config = dict(
    num_hidden_layers=11,
    hidden_size=512,
    n_experts=16,
    experts_per_token=1,
    d_expert=464,
    d_shared_expert=0,
    hidden_act='quick_gelu',
    moe_layers=[0, 1, 2, 3, 4, 5, 6, 7, 8, 9, 10],
    router_score='sigmoid',
    normalize_top_k=False,
    routed_scale=2.0,
    balance_loss=0.00201,
    balance_bias=False,
    router_bias=True,
    scale_expert_input=True,
    init_std_router=0.00938,
    lr_router=0.000823,
    num_attention_heads=4,
    num_key_value_heads=4,
    head_dim=128,
    vocab_size=46201,
    norm='rmsnorm',
    norm_place='pre',
    norm_eps=1e-06,
    positions='rope',
    rope_theta=500000.0,
    rope_fraction=1.0,
    qk_norm=False,
    attn_scale=0.0884,
    tie_word_embeddings=False,
    parallel_block=False,
    init='trunc',
    init_std_qkv=0.0266,
    init_std_o=0.0266,
    init_std_up=0.0266,
    init_std_down=0.0,
    optimizer='soap_variant',
    learning_rate=0.00219,
    beta1=0.95,
    beta2=0.99,
    weight_decay=0.16,
    lr_head=0.00918,
    max_grad_norm=1.0,
    warmup_steps=200,
    schedule='wsd',
    decay_fraction=0.665,
    decay_shape='linear',
    final_lr_fraction=0.0,
    batch_tokens=131072,
    max_seq_len=1024,
    doc_mask=False,
    train_tokens=538100000,
    max_steps=4106,
    dataset='wikipedia_en',
)
Below are experts of layer 4 (counted from 0) of a mixture-of-experts language model. Rows are named router (the router's row for the expert), down (a neuron's output weights, with its number) and show model dimensions 0-127. Each number is 500 + 25 x the weight over its row's rms, rounded and kept within 0 to 999. Numbers have three digits each.
Before each expert's rows: "comes before" lists some tokens at least twice as common just after its tokens as in all text. This comes from a sample of Wikipedia text that the model never trained on. Tokens count by the router's weight.

# expert 0
comes before: "\n", "2", "1", "==", "===", " =="
router:523513517465510503513504527487521483453464515513512501524499486496548519548507504527447494497517452499519509505492472511516474507486511509521488494519489519488500526478502434440523522529556501496488490498477531493533507536492499537471512499527533467517525484472496493490501526539493462486489525482480529495466528515521541494495476464494503521500493496519553500543528459462452490498496
down0:530508517494506532511498506502513514509525521473497508524541512470529490475552508500504461495520498535428490494463485434507463534496541496551486491484490480487515534510521569539535523502476526464488510507498516447460488513516545528501528512486524523508504462511486497469512528514476429531505475514477467491515527510526567481525462524464464523538512484505487493493495499507506504448498
down1:497501543524451508506486540505512508508558454480481479498502497513499526476483543512511468489504535522504516493535437489513478473488529521500486492515547497518447499478521512489538549547440505532457514475529541506498500501449500489467489496509514513521541520496488518517498508492498492506471489489525488491487483514484529481466548541484483515493556545487510465480501495479534451482495
down2:494515462502489497498486523483506485507501518470503543437465504451505518527493504464525527498515514468482494516513526516496474469476532502466487543488498441489476514533512523514532515475479456489499515486513525548521520525509463484533491478542488449500493499469483469550518481527469518492536462502501490470505528491498512483506518523491508473557473481500489448492496523509495464518475
down3:456491541515494562480526501517497499504520477481479508485537480527482456507493531511523498504514517539530538519494429520510523506499473526469503499501502505540495492541468485527497476537474475542510461534505532477478474561526493439504454464513518509493466463514503538516459502475481506528494478528496469525477516518519491499455520493489537477483463545537441507525492512503552481519542
down4:480507516509561487484505466496482517514504487537471471458524495515456518507515556496502491504510506485492495485488507522507480495506560458466453478472529471494466480527525517472496484505519486522481472479469496536514497503492492523489457513521488515522551455506476540516509523502508485507538524477536507477517483456538510552482506518454495522541497474509449538487504569524534502481498
down5:487483488519532507507515477488481464505451526506506483539506527499486496470488498530455495528544444488472517548455521531488468477505478528525497492479503518494472525498522503506510536506501500492462466479509508514469509520518499503517502476535488525487521515525536504518467518521516530475489498519585509492489479454519505522501487503485488450496506509514504528533454461480479503507516
down6:523512475532463510509499505535501504504531532492546507482537497490513520457534532500531467529497448488493499515452502510483488503526493513514480492512499508493481481514529511524516511447444514483494456506516514475563549529534489514508458468445489484509515526506481519486504519506453524504489514515538506519519489507512486494486532512489478554523515550466470459478521485523493513541502
down7:530504517455553480523492481535527468464546499518522495474526494510515471517489473515472487481438497454505487455499515482481509492495488496514487481477499540531543500519507512524518529521555501504500494506494507481523500514503545511452484528537500482504504523538462477517491498505480502514518539509497502505443542514531491495525497495509498465518515472513484478489445460503510532496487
down8:511478567516497523495492510534512515515474461501483516490512498501453493484516517488503475469472499489542485513527541482503474512475482497490501525527480515506566516528492518522516494488470513481509512497530472512520439480541477464575503480488498467481513520554537496498462484508518496462480516468534511474494489497533528512496527472506531517492494492538498468506504510476491551535526
down9:504524504510517514511526551426506481481468487521519522504498507466469454512516495526475503521505490454480503473447490486508467498501494524524485507459502455445489490500524483506456516473516515486485492501548483454464443498510512477505531495519528510531495496529518504523501489478488458537478500522538534498502528541483500471491496482539483510478478509494495532476535469483500525463510
down10:501524506488526516526497519482507521492515519492497480514488487494491525499510517493458522512506500508501517496512471474522513470514505541516526505498555501499459489499483482525460475518507444449526497481503507480503486477506480514493516555487500469527477489504504509505546478496508490503485483461465497527514527465478535515464540461486540479462498531529527536517485504497513493504477
down11:494511484517487497501494490479466504494493505474497496560551483477460451480487535553545500499490487454495464487528498527444521503523489479521528496516479494516486495522540487531526509517546508538543520474528534520541539534519512476516479516514499498512482521521471517506483469470474468509542479495464433468523499541500488549520543501483476497450478520512511501510495559497500537544491
down12:531445458532483521521490484481491501550497534501506521486487522484470554469525473506493549525464521524474504480507501556516484526468530519482479506504473525536479505499509470512506504573521515526541495504498510517512474513526513523474473539516461467494498470471469508449494466491492509508537514519492504511467501448524528505518516475488484512507515506501503485491521502513483479515496
down13:531512497471524523522499484498497503481522513484511502518442489515491493539415494480516496497517513491493529522545509540507515464513502470471563490479499498464513506527506486534483480512521452519520520520519509513520483525475512517508447507510504499551453495502534532499480508514494510535474479550480512511476524482510472473504480504512454545481516528466554451504512544497521496515502
down14:435500462469492483461512498538501497493456479476488529511511518476495529537468530517488488538538500512538498480528476545508528483537495498490489525507499500506545486476459490434472539447473512495445493494478471529543536492522528481502481515475524513455522525490534539490529526525536533522486498475546503533510497515493504489514524469483546491491489519515491477483508513448520483491471
down15:518499459489476511539542483473502488462484484426499534513528497502505519496490507514530454513513466485533476544500503531494535543502490508523527513506488520482566470513493502491477526454523530496502482517567426482488501491529478522555508503470466487498461527475463468505447465505500475475491476490515482504496502507518487501500488494520520485472504528517526506498498515521521543543511
down16:475474508506510501467500522530525468508488513481497494549468482515457484460521551518467551477478517491476481463479520478476523507527574502474484455495525494492477526475505506507539499499459479489462524503508500486484481530491525484498470499493493450494494534490506511514452509529516494505477484456459475504532517461481487516509521490554532508496499549475525480543480494458510516475519
down17:509499487511543512504538493506514505511492533520468534459543433507477495490462489498522500537538492421492522491536508546473515464540484510491530495490528522484503498534509534517531507552509482487459469493472497503473501476530536505487524506524503507498478565461492509512532514467526509488544545465449505498522490514493496486512444540485524561481500487545502517468485530564445497482490
down18:520488520544477492540487485521515494465482510463507504464497511508468554506556526497528523524481503484473496507501475489465504477519510505483519537468481551482487501522519501498485517485519467485531488481542489515528519528519534484497447550480531453496503558485474524493466508507458467516500546514528480488483460509533471504510486470495491473498535483486455507493523494501498503451533
down19:480486512503505451487523526498485539466506504480542499486518548453490461479539538503522517505507532502476504460495504477510466532495503517516519490458544486508506464479519500478518474512520495512474538486514488480481506483503452505487557479521484515482456467472468474526500498527499492521517518472470506491485503532500515489519513501513462506525431510487493509448469529493514473473486
down20:442495497482498500492526506490493476445509514495506483526513519510504494481511476471521492523473509459534470453489482561483490527520522480544481515498447500465498501499516538436496535465440502499525508504491447504503455531497486507505537517500488512497524505491495502454452502508502539488461502475470443537477497519491481483519502491470511509526540523508528523518484498485480519459531
down21:502517497454486476467520503493500464519468466510501534466525508501488454506466476515491540511470505480518521495492505486510507493479491494480518480477496524490520530519485499515486500485541483513485531533509512442533489514458479529518518485530491502478508505483502491453514515487504517516506460533497441472494480478528495501498522505503470484492492527503533472513455503496548502481523
down22:539529481485466466464481500492483493519522504539489522481516467481489511466480470476498481469497466475514482510503475524518552448501480482490515504537506554484506538493469482489500459515518526496504508463527490488499517543476508508450523483497526575481468506532478571508518504521523540477552528498507519498513507479483452527511523528476497518470538548478484505485527524537493526513479
down23:514494504505502514472504528444465508501540502497470513555511493457523547486500502525466472529535493458565533533493494503484508518549503531501514508508490501500499473472517466512503489480468495492517468472509517509510459500539495514539480489537484493489496507489520486496536478536481516489456562496501476507514516477490516491487514506464452517493521513464510481502482491540468498528480
down24:509465519515499515472466501472481549495530466486493529511466472548523551463507529493523476533448557556494473502502532490480483498502520531491525508465471520482488531488546531515491503528476460492484510503443486475522505520457503515497503495488489498478541498506502470482495510512496439475489474504470486510501513548508506502518529531526459474495490466539491500525490500523459481495492
down25:496448509459516496527490473493503481496473510538526474468570482477524482453506484449484524525520494533495541497496502479499533518502487503547521509477527460496477493505501520534505501482505532430551494516475486480465490496503478503504517492529511506499476480505485523499505509560508467500478463524526438523511506536496456513479503488549524467472538503515536474503477497510489520526465
down26:488532491483478525505480491524534521484479457464452537485499500521483511505470512449483463494484510508544519528536496527540500508484464538489519491541545547477506507519486537507505503524442532483504467466467497503531490491471480507496524511515464529481481500507550538499432440507524532504464485525529495492455503505526513514520517453519540539527461509481514526462517465479481497480503
down27:519472504468500473505489504450499515526495523503493495479502522512496459472483523488488488514481485487497460492491504530446490541496526478491491502449465513497464480454492491519460532531511471469504493462478501531514497522503492450482527519479521476486517508511471461507457508487464469497522503486496458483505469553488527499500486514503447448501486476504484484422496527446490488502493
down28:523460532502476486487476495488521488523471483499481541514494561514477485478486520540488500455509513505515479526468541514516449506547506496466489454528480504500512461534495495519526493495487494522508449514496502457519538479485493498539526490512551503435470527552561514478490503458509525537478536514527471507480532499480529507518525538507488498578453477507432453505511518481485515475538
down29:503513502555507498523512510489532476533488491519485528478468481480485492515452503474498488507509529493476506474489521518472503455536513475470459532494510501490490510474510440537517533486471487470507493463506498503504518523503494477488489441486499505490442545551519460484489522514475512505543484529559488483511485526501504502521473490577504489505498492530444497481482457501513544482505
down30:489493530489497491514523531493508513507485469460533475585491475533453469481530449508512486475511464512523522560507505502555488488516471488534504486476491519482549454538479516507482475480485537488537531505513510510513478487502503512516503489530468513534522470523501480487462507532484495488446501486472434506486515507494484466522500505523486472484524507518551511501544529472525538540484
down31:511493473562513506482496510510484467538537497494485482490524501490488530453475529524507482507495485512485498516516508512483479505493485502471495481517482510527527511526496484524511490520507491576498487526520539498511462505512523479503483464544495488500490491473466496520489483457499516498520496496487493557481495500440541529533490482469514478499514522495497478512509514496536552480497
down32:503523534484468507492500511538492508488472509498507496541481516509484542498533507517475489476531496467481464479493529529498518519507505537515500443521482533500534477481538467481477440530507506511488517490488483514516478474506517517489486536514511514445515484489490524502510496489503469487466488516523494450484470482484494521501500469503474502475517500517494465506560513493525485488545

# expert 13
comes before: ", ", "2", "; ", " | ", "–", " |"
router:487531505498539517489495520528478485429472441513498504510455511514563473530503472517479513483491498541515490479492478530527466508486496486531514509494554518511466540493469486446545491503496506463497563467498536468499499518476504522495527497511506494489506496483499510476495521500425488512503488502468472471462478496534530525490561540461502499485445487494520501526505541452483436503520
down0:468522479525519539505515524512482448520498490530506510484522522534504448511518524514489517501478496562527524473544485493474462569505502498495511455453484443482487503499512504508516465523506449507475431494535487499506515525501504477502534501474473487556510501497502504505497498510496483482530503481492476486522520467468541536491534536516467483497520487488496519412530491518479480548557
down1:533542502496513470512500504500551487450497467497529526454498504465484498513470463448486488540475480511478540467469481516518519544510490492487490500497487510475464520513531482502532518519510538471506501440511517546519488528463487507507449495457486480503487507487501554498512501515458520515502468498472501473498527492499517509521502491464490523534470479520482510535448498474489479474474
down2:472526491518497506487463475542548481508481472484498507477487486479477493507518501537516504546507518492537537475515509525474455506453528538504478539493518525468437526460496504488499492509489512452498507493481497478465473516465531530502502528504517497512544517512509478459471538493490535522529496518513466464513460439492512490477524522475497521476521520491480469513542479492478503469524
down3:506485482472496501507495523522514506487529501489507535480510487556502533515483499496417490445513507541531487509485520520512450505497463490492507530522542487477418544477545494497461513500466483489521502524518487503513504499497484520477467520494470497510469512504503444480430487503523506527548555496465545477536533466474507485464432500512465507521520508475469493520528499519535512504502
down4:450535474499492519515535488519493497488484541466523511461510491530506527490463553502521479514507473493450513490517531519489494532529455513433464522490530514470519528515502511490503496496529461487485468509519498515476514472505510485515498476492494469506528472488483536509491432516526520485483495487491471505515541505482479548476513526504538488540526483536496485477482534518511515460459
down5:524511521531482518530513519505511509512497534494490489506534518478490495490461493475517524498564492499469485571524551498515547498478496467454494532488495500518535478527489493516492497491550495514504442516523453521516504509500530502510503495483499498501483518522533485514477458484503512515546510481527525494514487528518445458475489496553500486521475480492535509477505484526503520500488
down6:537474504469499470496538512506534509484510538505485471526512520475452510508451490518500468481504534469472501507493562508490524525515483520490475519512491492483528495542524532531448503490500497531514521536514527502522492494505491502521423492536512518504479475507503499487455467513503529497515497496492511560479501508515484522474479493469480500509522465492507496489497499455515495498506
down7:495483512508465477451496539534467480477519430464517496505473504462520499543452495521536468523471504520483513492524492483491497468498511428492497485469459504487450466450473514445507505471495515514531511491529484534531491508495544511514525466524484536522466487472509525470498497551463454519495454490467494487530515488537525494515539495509467490493467514527487484481443525482531507519555
down8:478526452510481534475459517537509464514463480479482465482466546515456519468531467518467496468526462508519501487493510528469472527434520460489494499419517472518452507542498455512523518520499498484514529542496519494549557501452535491472467507530513468516520513513496511525501540518518495510514516494496498479461527471519497512506464487501513490510501501499455442528512517504531531521494
down9:493515501513481526488502436487513500519529483486479469479477555537522479456520478548463556488478523502482513519526516479490468532475517450506478517471487537482455516470471480472532429531507484496512500543503502505473518483447473522501474507473494528511455471513487459503481495502519490479538505520518481491491464504509500475490520508515518489472489490501497530495500421480425518496485
down10:474505486498510512494485518523491513497505499492497496498465527526487489539549452501470481524473488530496531505502469522488458516489514501526480476500480543472471541430488516467522475518476472497499529496476484467467499533466522537480530506500520514496527517498499498498461512542479483488490479493455484483468546458523545463496531539473514472478488478481444469483495452496469505462522
down11:480527493523516497484493528517462482493528512493449480513483500497529531472505510463510499483503505476498509517497506520513510504462535516540468478462505489486523497504518519510480505531488475496468498482521493490463538510484551488472504540521517464521492474487502497548475480487500516490499507473529518470478487542503569513487510456496499496484497500489437492516530496505497494516503
down12:490490420502515519504489507501556488524517480516489486476457422515547493478531480494460517501495540490507515492545492508471511528493521481508497488532515524525513514517514539518540505518495493539480534514455512498486485519496498507483549484499496517506510481470479480501505508485523492477535518512456493495492495493487524463483506537502534507448554475515483498495505514511470478480484
down13:512519509534507518522511516526497497479490519477499503562499498511472495489493510508526485522495494527515497507487464497478502503478507535528480501489512505449480465452490506477522510501521504507476492473545531513497569498517490537480498465539519500505508494481439542551447498522519499498492492471474510519522481536460478559503476528481495459493517500476473514442510552482484531523511
down14:460490502485542535506513507478558475501507511526454520455480520496520513537495482540489512512504519514515459493520469508502526449492530513484457533498449497495533528501507536494506504482522484472513513536503467475475505480500510577484552498488478478446496506501483462499495501494515503491473531489504555550476524508495497497533480462530505495491516496479512486528461492525501526559487
down15:484512473514521508481480513479457477506548505468491504517500530487446517498544503433498515498548496494492573470492435485517535478535519493507528571464511495483491474534513459477471476492525494523535523483510490501495496537486522477502539549488501530457516549471490498484492484482526487496459490471523471523518471553497523525529469510491474490490505451489471527495503506513468495473493
down16:501482489498515504479452509505511475516460436522497529503460499475513510510486466507488518517453455509475527476496470524497503502473515510558516502530509503471465501425497453493522459519499501460480516502507504471537492506445566501501486515493522534521487476504488540479474526522487495488513488528488429503495528493476559490515535499466539519525476516474478518514468484499496483499547
down17:527506478456489497508526481494475533471471514494511494451551486541486464469488519514510526507522458524524556482514525492538507477533467499546493521498509444528516455472467498483476452480494459517543497511526457531517498519454498513490494519533494498497489523486505477471491485489483492482497524523512522530545514514518459511515471483564430535521503514563480444474547532534454495545497
down18:487515512487537484474504522523519485500539536521511516446482545515445472483468507525523509535463522553507561471509489514493441533477472462521487527487468460482479479515503514471522470482467481497496496456493474493489439539460529537446486539501514497495516476508523529518514490516509499536487481487459498503501493474537570533520513469456474474505504503501457503530501472529511483539545
down19:499481500505489518461528529501515511471477478489514492472468507485533547494485481532494482470441495487492538480488482533511493487509489482549487483490493503486438529500522474448575475496487473495472524463501563480511516507515550508500464488506511491504533472478502511515527505492493469499529490525511482435489516481503541512457510482479539548497478498474461523519517487505491482518522
down20:529472497530516468540520512483510493534494546481567539541523491516479486499526472461505503532502480448505490510505518422518524542522534519463484494519520498520533480490514490489513521509527485484542488482500490532525508463481472481481510482478468490489481496540512521492513491457506522523459543477487504525474523476467476462545481503497520475519516534466456447515506485499473507528520
down21:491457500428479489482478500507476513520527501499470522445499498477545515482470483539462491526473499514444503467519497491507538449550495464513525449488514495496465464515488471492511480507512501503513534540518557499540507496493539519524497509519513489515513495550501536518484503455463533459524458501470474485498506455486489534494506539491518529508467507503484534537524501447518504494515
down22:540491469535484501451480523471518472474506534511500519507546496500529498481519508579502438488504514503519505476496526526495488507556504497493501495458509450468576475456438509490501507544527511497481530469459490532488517514524532503529503476478500509484491476513490498489481458528511509503534489480501490508512509517468468507499490513502494475469513496524539520565527488522491414547496
down23:493514512530522528506502500529470528488494488542496507479527518490522474547499523520502518516533499509530495455588508499522477494445497519478477506499532495491505521516470484554517515541486494456497521505493487471477512518513494532501517519526470507464552486501510548497465520512490531494481465492532493506525482493535523474459461504537499465492526532475453516483528499485485469507510
down24:493417492487475524508524548544475511484502489487485505513466499523473511525524511522476476479450482552500525483517486542510504531521469467530500546518515508511526523485531523467513506496446496501481512522476480484502490524503469552533508509543505478508504489492478459488507472500492476484522479471485488531505485486531465469509531511522523487489491518444450485527489509490463520521503
down25:459529500535486544523485489523479496507463497539513476464506473519478524474500473543463492504497519506516516492486508494514463472500477524469491503456472523505508510499493558505496521499472509528524473482506496504482492498451471503516461477502494531458509533520526523497476497523521533513473519523489510497502527535489501511478502513503476472502491531520486490485502470555520529552560
down26:501451500491500540514486496524521470502507506501470463534510509494502534415504491467515506437479546471474493493466466471512515545519496488487519517467497481487496506509521511479505493489499493495525507513502506480470525496566524470491528526517498532526463546474504486500466537555536517508489521467524468501555474450503520476502518519494500446560544488490540520510504517485522513493532
down27:470495476505506496472501521484508516505520515512471528526483483468535523535547493493496481526508468525463512502496510496487564451461496513512478552477488494483508459484491495477489491495460451510484543533502515502495488546504499510478421519510476533461531528494523485468494472511492477526533490517493522521500499510500491501451512515477493529533528511432505486496503461542553487469553
down28:509501530516543513505499537532505523558487504511512509559490505510478527526502497530458470467536457454454466535508542475507504471497548518499491501488523521492483453514503496487481538491541520492470509482512509512547520512507504441490483528449510502515469504506497515538508488500483477506559503535483528472521537490466488550538458510504495536496513475527559494473490487508538505466503
down29:491518477532497493558513482533524484501502486513540541482505480516499510493485449486485499547485501524517487479521471515485480495485501509462484508495482529530505461446538467503465476488519495458428526519515488469512504511461483479509492492487498526518502492457471540500469513527457551484517506442507491509486518498501500490489542507493520447487487526543530526563517492510497513496503
down30:503479552465495491501502514524552516552528511496506512477522470546518488488546502526504527510469505481529509528507491509528477523535491506428493477524530530493538482549501475508504480486484522506509486560521465511530540495535504468506491521450514479530441497530545427504509509510521511503500523507498509532494536490500514487457492518536508497486495513502491442497513539518523492515500
down31:481495493515544535478535491561457538555513503479537464499488496493496519495481467525507526465455499535507463470550527492543461494492480514452493511468555506521565505533482466496543533510541524506492500491467535544467506494475487505486443520500500530513526506481488493504442514480497531502514477507524445524473535523492515452512460481476483508468507502500457455408523495471513504492446
down32:486457462527531529522518493502511479451519505457506475492481511498461466476485480468486511493501501502517527497507490477494488512421476572510447483501547520535477536512518486511472505474478534483506460512532521526522489480487495522519486501506494533475475482475500474479488478525481494501456530499495507471455517498536496505542495493526501497544464500471492508522513459493554484475498

# expert 2
comes before: "\n\n", " The", ".", " In ", " He", " This"
router:484455536470502449497512502470518499468483509518499505561540517507518507537516478543494458503541540542518521479485525539533522512470538497549483489509540525508479494533531521489473512490466487489472510534515491475543467475464497478481521531507505491522463473525484495492528513511459445478489472497509492534480470483488540519492561522482469487514483489501517523499488514498487486486547
down0:519506554515472441492515491489556463547513505501533549526509547502507544483518483486479533530507537491541486495511448485473547548500476495484510493479543496510467467451490540483528466492505497495479519485510453478432511497455509505495483499488505489499559530523490504535486506450467536482522467476511510499487505504483482526526516513503551453490503532495452487480540472524511547521483
down1:538535531467511485471511475536469516465512506531463494498525479497456457470449511479475508518479524499489519458498493491498501499500538535501520453492496479479472490513501510522479512470501464510501521496446551537482472516532516521532521466501539489501496463507500497476471483517500469542494526464513494521502497491498489514478499553507539502539498487511465482512476511487451474463517
down2:520518517475500544521508521509482536515531493465480511439500505492495476481506528526504509504467499493481492528491461463476516512464485506462516530462485518508513526522481491521551468500480472551511516509445503546499529465510463455484499489487486500483488485473487532503465488499478489531479523476529534496488528490512495521471512487482475526472491501508507505504449470498483492494467
down3:515529476527482511547456536515511523465512465499563485547473486505487534447518521504509478470471434507498515499534478527485504532514491528500498518516480491458481513486482513483520478493530543509468514471557500493511525524482445521483511491541502508550518486480468498477476516464499513515508469444491461475500521498519527506494494510499507495490508488496528480525551471490499489510515
down4:468442519506568492508474516523535487485491534458494471508509516525480511485489492534497475507496520504499491519506503516523490510517475511480506491514470492486470535530459437488485501501444510518492493529504469538472516466417488474482520494460501472490504498482562493502478484479460511498508501491477492471473452497463495487493539525558538531488520530485494494489459503538471512496513
down5:478521483515529519509485525492524482522505446535507478511482503522515524495545512489497514453507491529478481472512455502511497480474535459502508485504481544507526525502485517511477494514458506515475457468474539535534507531466517494520460486476479499509475449537513517517486501489466496517529468510515569504499521514522458456488544477515471470483562490502520475463478498522542497522502
down6:510469506497562515508521503501477470484516538506479498469493554501512492524509478519507471480498564541489477525487479483504529466503569501512455499482465464500489510540485494507510492484501555476482489515500496494530482492506462515493485454505502499496511493504508538511539451501525500527501528482506523495506502491488473553474479519503521425495531519470472497521458487482531485530514
down7:500482477495465556508536522504512522525495515521460522491526547484482487490469536501530499514504512508493515497498522489506516478472503520495493502504517472450486508477535463499508477494464533512534507492456445513522476489519458489485525515497518409431494507544495534469514519520500506476504494504504528462505483480491517526494500524480530501490512541487493466523532486492501506524520
down8:498495520523492481556511501505543483512513525516524501543484489458519501499523502484529480487505521468479524461533517507488489481557507492479490518518458504525515515463495513506456466497448548484482493513477468509487484492486544476490472522507477487530502487489528511568495506478503461486534479543513504524491528516449500509496454506480461482486478559462537457495501494538490510519502
down9:487531519499465542519500528504457461592528521523519527465535504525492466445516462503489552480510512466493528487477564515511516523469504505473523542510529545523561498520492531481518499444512530463581444473491479534519484502496515489513512509486434534515503533457528492505461476514496489456522513506486466493485501477514499487481496511484509527480483476466509533494491476513491545577511
down10:507493496517479495481479537514495492477506529510498532503473554520510507481517579483534511492494513484493502532478528538530534488513485499481507493459502517534464461533479518535491507501485498517540518486524529479491487493484477517532536449489535488490498541497500497487474500513497542503468485519548522499461454476522531504500475518521474558530452525432476533490490516489507498510522
down11:569554481490489481513487482526515544499497463506517475480506450475513517547499490462527460469529465480527467513505428469511469430498482511481473467520496496553528498478513481533511514517510536544476520452490488533488527490478522505477498550493509501509480501497487450504540523520544484512469477496493514479508505542487481462497543476472540507442497505528529506486460465470496499509478
down12:483493504545486501473505532504530507485476459482539496501529475519497488495533490483527489512513467502542530498533520442505498478485500517517538498518487532468513536501475487501484503521519496496517481498493509454462510496510508491516516517509530499494504488546516517463553502512517500471536503487478542532502489513500455496550477506439486497478476477490541484553444469519453528525526
down13:498509511516482484511486517527456473489477487540483491471564497502473557470440513549528480493454532530519458544515461476497482481488497493531483502478491521524462530491450455520456500482519502501498495512527477502521500515491466479523556495510498474465538454508495522489505500509471512510523473491509463530494549475525500470512472492521526483525485506474438498459491468493485499514494
down14:523529525503447548470523526495498514487474442458448496499498524521507541508520515491516464493480466528492502506498452498492477483486525491550478499513484503503499507508504514465501516532474517468479492520519473515465525463506497486482498525511535485437486501490490480496544474500493486509501550465510513487499497546522487462487469478541483504488515477521535472512501505469485497463465
down15:511512467502524503511482502525515546508474543508514461493480487498419493452510525484480530494460529497524477526509448463491529541487495513483477510571493510463470498515489480547481480531500489450465536511512481510515504508489508446528479500478489498498515490491488503488460541492512506516543480519530460466514526456552500470474566523493483480436500501517515493509531503467514509481508
down16:536507456515528522524516470516496506515502504513514472549518497464495515476483491471508481515466513456484514523505496506462505505507474541533501460510478555516518454484510481538486477486501512515497477514507468481485526538486484470495478541499478541533518512506516495526547457462475516489476455481532483519532491458469540460520499531499477522515550512516486518517519504510539549524477
down17:479454484503478455496456513441532524426522471496484492461462516541486525500516485482507479546500530535483486493526493484521539558498487518533476490456512521490475473525444447517510553472489500481512536470500465497523460463471513479486492493506508505491524464479478506483525493518524497497526483511519495502488495475473441524503501568511497502479457477497483497495495496522496486464444
down18:531518497475492523533512475491532490523521475478511479464485498478489543517544481464482503498515508484477496490489473465482534469440500479481493506469477536530507527524486496525459504540470522508429521476435496473466474508479564453495443493489533535551479502472508513492463482513474497475502502467483490526509524458472507473502475456463480532480513508514479499505479499513502474504500
down19:468528466491498519495491502499496498475493493511519512474463460472505458511479474455489563543480505473495508503490519465495517507469535496467534523451498471451542517480509487512485499476532432509501511496498524518483494528512518492508492516492506499492484502509479530496507541519509503457511539541499459492508472453468464491515472461467546529516524493519519539498536481481523496455522
down20:544520526474519460535465474487494509519476533466552509523515519478511509508502500515531494461469465518501524477495475469469522507494491514500483518530491499489473504489524530483481481534534526458488527474473494507541474534521514534441508526518495489474510464516508457505482525509475513510438517522504499485434537463501515486509530517542512516467487511484555461543479512503487489512455
down21:494513551480478458474480544508506540478491551489522452516533474549496504492486492533500474528520492493500523475483514494527527481481486509490487482520557485514471522526491497477495478523498475495504486515499508477457500531427497528451530502483511443501485488515555516520470497479492477471490498523491531499451507489495483549485563497497513541500511499480582558538481504507494512460485
down22:464443528537466494502504510473465504462497483491482531509457517499466495500499461482507513486456525517499479464513495528476497462512439465467512538495504483509517516510494502480494534504488516517525483455521487492513509437495472492519467522541533441496468494469543512478524532471501510545497498466477534462500479506470456536480510458522486504487449441427517483512542556507495528512477
down23:491492480559474504539464501478516492509462552472485505487486478527486494518487501476496529525495497485520536477494563476515490525530511558516515535518517518433538499499512527512529557462530505495510516537525510508537521499506500489520481500524505515497517510555501501512507525543493485471502502507514499471526495454508514535512458507520455516460486513475547495483492499451489526486522
down24:506496514532512519505466542525526531506470517519488516572518532469486488495501455499525502488512510447487499518517542501514505526514467495528525547476468524503516521556476479513533483443561546459480522502490521547474513515501516497536510459490482494520497452486540515459476496462489489512522553496505491479481480528488509462525506494437481505485509520524503495479490518509474504486516
down25:461521513508502534502513506512487489536465504473490489530525508519516489501478460518520471499464481513491478470492514500495509492496527509533529499543498528444503476501460530443493538474529503510505477497505514470505496515485487519501541503513512490484485497474513530458508475495514525482483522520492538522544522473452535478487496469490463555490499552511544481543528507497469477504496
down26:524497448498488551488481469477503498454496472511512465460499505491535475501515513457464480479494528481479466498459517487514438519512495507492500522474531478510510536481508497479499479521473517483507463525488490462528511439523503501468500535517515483462474496467492498511504490494485517497460517527501512505505506522542541494513518515486466512539536504481483454466492457494510462469474
down27:501504502498532495525456496478537519526517441512530511457513513496516482523488458485493530481443455469510506506480504534506513466503469522477487492489492471505475492508469494503500524496537454491509470485477501461493483518509506524498492558521516487531521466503463492511470493511523485532490480501484509494512527528543521494528452462520443527538494497495486463491476476548468475518455
down28:521416495530480466517497481487485485488536503490526532487511468512517503490532494474500466514472521513510506494475507544469535523548498483507490477497512521503479506452516507495514514495523526486479483489500510521508499476490502493546499463509520500515520474499532467473477500503510507533504506478537523528509522484498521507478534519526474481445502469496449483458477527539498517473509
down29:497498487447530548509519513480494476524484498503489554466561535499476467517527456419506535500519533467483516533515504492506505551470495520483456505472504506512490511496512483492516549489523554504515453473496468486491513521512511535481520496500503507496453537493480511470461513483521483490495473499480512496508466459477514505456499535490510489495492483475530558550515571498497497508459
down30:537526513491465536524504479488482537532508462498512496471477522497492486489499516490454460546492468545475474455528476489520532480535489466501505515529470458475573535484497536479492489526499510491541495482498489498512522513531475488542503487479492494510481482470542535494511507466528524507513510492492519518526494510486513480511521453484540516486511511486425444497495494523494523514530
down31:512494495503514492461532505484520486494520487517556542485540516479517515483529474509535510491485513477447522530478465531482522515503478535515510506460524460509491516462497509534484492499539472512515482505478498493490512511555510516520455482470474529476488485514488499521468515547549525471535432487521498490516533465511511494515503533493502453448543469512457492486504523451536551496458
down32:520523469504496525435498498477493480473564528511515458453479508489501450519510472503513515474458502540478515501536507489538512495541461465463525528481483491534496530518498490492511503456498492525512514532493512542501477469468486488538522513529489519495482548521487450479499508464540474499493500510504502513501499552523501493461520517526442505519533490500477455534511494533488467504494